Experts of a small language model: vocabulary 8192, 64 experts in each of 6 layers.
Below are experts of layer 7 (counted from 0) of a mixture-of-experts language model. Rows are named router (the router's row for the expert), gate (a neuron's input weights, with its number), up (a neuron's input weights, with its number) and show model dimensions 0-191. Each number is 50 + 10 x the weight over its row's rms, rounded and kept within 0 to 99.
After each expert's rows: a language model's description of what the expert responds to. This comes from a sample of Wikipedia text that the model never trained on.

# expert 44
router:68 50 49 43 59 33 37 71 57 43 54 33 51 43 54 42 52 49 50 47 75 46 47 39 52 48 53 51 55 36 41 38 55 52 56 56 59 46 51 56 50 46 50 45 33 54 46 26 68 47 43 59 58 31 50 72 40 49 46 64 60 61 54 40 59 67 47 46 50 63 45 52 51 50 46 53 60 52 51 40 60 31 47 52 69 67 66 48 55 45 32 51 48 52 50 52 54 55 53 49 59 43 51 58 59 54 53 63 41 49 52 41 71 58 45 63 52 47 59 59 43 54 52 51 43 62 32 78 51 26 45 37 56 49 47 58 47 27 60 33 56 55 33 61 50 55 44 63 44 54 43 39 53 55 37 33 52 52 45 52 39 75 41 46 39 49 39 39 44 44 43 46 42 54 49 50 53 58 36 56 41 50 17 55 73 40 31 51 44 51 57 36
gate0:50 56 57 61 34 45 69 44 63 34 56 36 63 53 65 56 43 30 67 49 83 51 44 45 72 49 52 44 65 32 35 63 60 44 51 55 44 52 51 50 39 61 40 47 39 50 74 41 56 45 46 49 52 47 46 36 62 47 38 43 42 50 48 51 54 41 50 37 45 61 55 36 59 55 68 67 36 42 54 45 51 46 62 44 64 55 46 47 61 53 48 51 54 46 49 58 53 54 49 50 35 44 58 53 57 45 43 46 51 64 59 64 54 48 40 52 54 61 48 41 37 64 61 43 58 53 68 49 58 47 52 59 44 59 44 71 50 53 51 39 51 37 51 50 45 37 57 79 26 34 53 48 47 59 50 31 48 53 36 34 62 36 65 47 63 22 58 51 48 47 45 49 42 48 62 30 53 43 62 58 46 52 57 44 53 45 60 50 60 36 62 36
up0:47 42 46 36 68 58 29 54 47 67 36 65 35 53 33 50 55 71 29 52 21 55 66 59 22 51 46 53 42 63 71 49 47 59 56 46 49 50 47 51 58 43 62 55 59 51 21 59 44 57 55 43 41 54 52 59 47 56 68 60 52 54 47 54 50 53 41 59 54 36 43 60 38 37 40 31 61 60 43 50 51 64 40 54 39 47 49 60 42 45 59 46 46 61 53 46 46 47 50 55 66 56 42 42 45 54 49 54 51 41 42 30 44 52 59 44 46 49 52 55 59 40 37 58 45 42 37 44 48 60 52 47 48 46 55 28 47 53 40 52 46 57 51 47 49 63 50 26 72 55 49 51 55 45 48 53 50 49 71 63 39 64 34 49 35 70 32 48 58 52 58 52 60 43 33 64 46 55 39 40 57 56 48 55 44 50 42 45 43 67 30 66
Description: Conjunctions and connectives linking words or clauses, mostly "and", also or, but, &, especially, rather, including.

# expert 29
router:37 49 41 54 47 16 55 71 64 51 61 52 56 54 63 60 37 40 47 53 52 54 55 59 49 64 56 50 67 30 53 51 40 50 48 48 42 56 42 45 50 43 43 64 30 57 45 45 62 46 44 42 66 31 48 44 40 24 60 37 52 41 48 45 66 70 50 65 51 50 34 43 53 55 47 34 37 51 60 33 48 54 58 50 43 52 43 36 45 56 53 30 49 63 67 54 48 53 53 55 73 61 48 53 33 49 39 49 45 54 46 45 56 54 55 51 62 56 42 42 54 49 53 37 55 68 33 46 43 59 37 43 67 47 52 49 44 36 51 50 54 60 52 50 34 38 62 43 35 56 43 71 52 42 41 55 45 37 38 47 21 52 34 57 61 41 55 54 40 53 58 47 29 53 59 49 48 44 48 49 59 39 37 62 51 49 35 51 39 53 71 53
gate1:43 66 42 51 55 21 72 64 42 48 49 55 53 57 44 61 37 49 62 70 47 57 30 66 56 46 50 55 53 38 51 40 34 52 47 35 52 41 42 57 52 43 34 70 51 48 50 53 41 48 41 55 47 41 59 62 50 54 40 67 41 49 52 44 49 59 50 58 58 57 73 36 51 57 36 51 42 53 65 35 40 50 44 66 50 41 49 65 47 56 75 57 51 38 49 61 37 33 42 41 77 57 60 54 43 52 54 45 48 44 57 53 41 32 50 57 44 58 42 49 41 46 54 57 55 58 53 50 44 41 56 64 47 40 40 38 50 55 59 37 55 42 52 63 48 43 36 41 40 47 79 70 32 49 42 41 52 42 53 50 31 42 36 61 58 61 73 34 48 36 51 55 60 51 55 51 37 48 54 36 52 57 35 68 54 50 56 55 49 49 59 51
up1:63 49 60 56 53 78 30 33 66 56 64 52 40 40 48 45 57 36 43 38 51 36 61 34 49 52 55 48 64 58 45 54 53 41 50 65 49 51 52 54 45 60 60 39 56 61 36 42 63 57 61 40 38 51 51 57 49 57 57 37 56 39 26 66 42 45 37 38 45 40 31 67 50 47 61 48 46 39 27 59 56 64 54 42 38 49 49 50 46 49 22 58 57 67 51 46 57 58 49 49 22 55 53 58 51 62 60 46 50 53 45 54 65 61 57 41 67 37 53 64 56 64 48 53 46 58 34 43 47 63 28 49 54 56 50 69 46 39 44 64 42 55 46 48 47 55 50 53 56 33 25 43 65 37 54 53 41 50 48 49 44 61 58 47 40 32 34 58 58 61 55 35 42 54 50 47 70 50 48 61 56 43 58 36 43 55 42 48 52 49 48 57
Description: Punctuation, units and connecting words within numeric statistics, tables and votes, such as 37 out of 93, 2,580 t), 113 inhabitants.

# expert 26
router:49 64 57 63 47 48 45 65 56 51 66 51 70 58 45 67 50 58 38 56 54 46 58 40 42 62 51 54 63 38 58 50 62 69 45 33 50 39 41 35 47 69 57 47 54 64 35 43 62 38 40 45 40 44 55 44 47 60 34 56 51 48 42 49 81 55 55 57 48 49 48 45 53 55 40 50 55 49 53 46 51 51 72 52 49 50 51 42 60 51 40 27 34 47 74 50 53 61 52 60 60 59 46 43 36 45 52 61 52 56 70 42 58 50 40 55 41 74 43 61 60 68 62 39 50 53 41 44 44 45 44 51 56 47 39 50 42 50 65 43 59 39 54 56 29 56 65 67 70 61 37 51 48 28 42 32 31 61 21 53 56 56 30 56 53 54 52 45 39 46 58 47 53 44 50 53 41 48 35 60 54 39 36 61 55 40 49 52 48 58 49 49
gate1:60 55 47 34 36 35 44 42 55 45 44 53 45 58 50 42 45 43 55 50 68 53 60 42 61 57 61 36 52 28 46 53 41 61 36 56 53 46 49 31 70 33 67 56 41 62 49 44 48 50 56 46 48 54 59 48 46 50 59 32 33 53 63 44 44 58 62 31 60 45 39 69 51 41 43 33 52 43 51 56 51 53 62 52 33 49 42 45 49 52 45 41 46 57 47 48 40 50 68 26 63 52 43 46 44 66 58 45 47 61 40 51 47 46 59 38 50 49 50 64 45 49 61 54 60 51 52 42 42 63 57 53 42 44 52 61 59 50 53 63 45 47 48 39 39 72 45 59 72 52 55 45 24 47 48 68 44 38 40 46 51 50 38 32 54 36 46 51 47 64 68 55 75 39 46 66 70 40 52 34 76 48 44 66 68 42 47 57 56 55 55 41
up1:52 59 50 35 40 45 43 45 49 38 41 58 43 51 50 34 40 31 57 50 54 39 60 37 53 59 62 41 47 32 46 52 53 46 29 52 65 53 49 51 70 38 65 70 44 57 47 49 50 46 52 40 49 51 57 37 45 58 45 41 37 57 76 41 58 48 59 29 44 56 36 64 47 40 38 33 58 60 37 45 44 43 42 54 33 54 44 44 42 44 45 43 55 57 39 48 49 49 70 38 55 46 48 59 47 65 74 33 39 53 28 53 39 44 63 53 48 54 57 57 48 53 58 52 61 51 53 51 53 59 75 64 51 49 58 59 57 47 51 58 51 45 46 43 36 61 44 60 69 56 60 50 28 43 36 71 52 39 44 39 54 50 64 42 53 48 42 59 42 62 67 67 72 33 38 57 61 44 56 24 63 50 57 57 54 49 54 52 50 47 58 51
Description: Country, state and city names, often after a preposition or "the", such as England, Australia, Russia, and "States" in United States.

# expert 63
router:36 55 47 64 38 51 38 62 73 86 61 55 57 68 49 46 49 48 41 52 56 57 44 52 43 65 49 47 53 43 38 57 54 48 45 52 37 54 71 43 45 52 38 50 46 43 52 41 61 52 21 73 58 52 56 41 40 46 39 59 36 49 54 31 43 49 64 57 59 35 43 55 43 51 62 49 63 50 28 56 54 43 64 51 54 40 68 52 48 41 65 55 37 52 70 59 52 54 46 48 48 66 54 48 39 61 53 50 54 46 57 40 42 46 45 52 51 54 44 59 71 50 48 46 46 60 39 56 50 47 32 40 79 56 18 64 45 32 43 48 43 51 48 71 59 52 48 48 49 50 46 50 51 47 47 46 53 46 54 37 46 49 45 52 62 20 36 36 53 55 50 44 30 46 61 44 52 54 61 58 55 42 42 55 51 46 49 40 51 59 44 58
gate1:51 67 67 60 64 37 53 51 60 57 35 41 52 47 52 56 55 45 45 59 39 69 53 48 29 43 50 64 62 41 40 63 48 46 54 56 55 65 58 37 59 59 42 42 63 60 44 45 48 36 57 57 35 65 63 51 33 63 49 55 50 57 48 51 29 40 54 55 38 39 50 59 49 55 51 36 49 67 38 37 48 54 57 39 41 42 43 51 44 51 31 58 44 64 46 50 41 59 66 33 43 46 37 44 62 39 55 55 51 64 51 49 37 47 59 57 71 43 41 52 48 56 37 55 44 55 30 43 56 55 48 68 41 52 50 60 52 56 37 41 56 37 47 57 41 36 50 32 51 40 63 71 35 52 46 57 44 46 56 37 38 49 35 55 28 48 55 54 54 69 38 56 60 50 54 45 32 18 57 54 68 47 50 52 32 63 59 50 62 48 61 46
up1:43 35 36 34 37 53 47 49 38 48 61 53 43 49 46 45 44 54 52 46 59 34 51 58 76 54 47 34 41 64 61 34 58 52 45 41 44 34 48 58 41 44 57 67 42 45 54 56 54 58 46 49 62 35 31 43 60 33 51 42 53 43 56 53 64 63 45 46 64 59 47 43 48 47 54 63 53 34 63 63 52 46 46 63 48 55 49 46 56 43 71 43 55 29 63 55 62 37 31 67 60 60 60 53 36 61 39 44 50 48 55 58 61 53 43 43 34 62 62 50 49 49 64 44 60 46 71 55 45 50 44 33 58 50 49 42 44 48 66 56 50 63 53 39 59 68 55 65 44 62 40 33 61 49 55 44 56 60 38 56 55 52 57 40 67 59 39 45 48 32 59 43 47 48 38 62 71 80 42 52 33 50 48 47 64 33 36 40 43 49 42 54
Description: Conjunctions, relative words and punctuation starting a new clause, such as as, which, that, when, semicolons and periods.

# expert 4
router:51 39 42 45 55 23 36 64 59 55 65 45 48 64 47 57 61 42 45 62 55 42 43 35 35 50 42 64 37 59 37 50 57 57 49 45 49 53 31 43 57 59 49 50 63 46 34 43 57 26 50 56 37 48 42 43 53 40 50 67 42 52 59 47 59 55 56 61 38 44 46 57 47 48 51 44 60 37 24 49 69 39 65 38 57 41 51 46 67 48 44 61 48 57 65 61 40 51 51 63 59 53 37 40 69 43 40 55 40 56 59 44 70 47 48 48 45 59 45 65 56 69 57 36 54 49 42 56 48 42 52 41 62 65 44 51 43 49 57 60 55 40 36 66 31 59 62 53 58 54 53 51 43 35 38 40 31 40 44 44 43 65 33 42 57 41 53 65 50 44 59 56 57 50 54 50 44 24 32 47 44 40 55 53 64 35 51 63 53 62 67 39
gate1:55 52 49 57 43 42 38 38 67 61 37 38 46 51 42 49 57 55 30 65 46 37 68 45 64 44 51 57 56 56 44 54 49 58 41 51 58 59 54 53 43 24 27 44 64 39 52 45 53 43 37 35 48 45 52 57 38 29 59 54 46 33 64 51 46 49 55 59 50 30 42 54 45 59 41 53 46 49 37 58 52 48 50 55 59 29 54 46 56 48 45 48 52 52 51 41 54 54 42 62 47 42 62 37 69 40 69 58 19 69 49 38 59 50 48 54 59 52 41 53 30 55 37 50 46 38 49 70 37 36 58 40 67 57 48 57 55 66 43 53 49 47 56 54 26 46 47 43 31 43 43 38 47 49 61 42 37 60 43 50 48 73 53 34 63 52 47 58 48 43 57 64 68 50 72 51 46 41 60 56 39 63 59 62 57 40 51 49 64 55 52 46
up1:46 58 45 54 59 58 60 59 37 46 51 54 45 38 53 53 41 49 68 36 50 64 33 49 38 58 44 46 39 30 67 48 50 42 58 44 36 54 49 43 53 64 70 56 36 66 46 55 50 49 71 56 52 61 45 44 68 67 45 40 44 60 38 53 42 45 38 42 49 76 51 53 55 45 64 44 57 61 54 51 53 54 52 41 48 59 43 71 41 50 51 45 47 54 52 53 55 39 48 38 56 66 38 64 50 54 31 50 84 40 40 61 33 55 53 53 36 55 46 43 66 49 66 52 57 60 47 33 65 60 42 55 41 57 43 42 36 41 70 43 47 39 49 48 72 59 58 51 62 67 52 55 61 46 41 67 62 47 52 36 57 36 55 66 42 44 40 52 49 52 56 43 34 39 32 53 55 70 35 49 64 45 43 35 44 50 47 47 45 43 46 48
Description: Nationality, regional and institutional adjectives and name-parts such as American, British, National, United, New, South, including suffixes like -ian, -ical.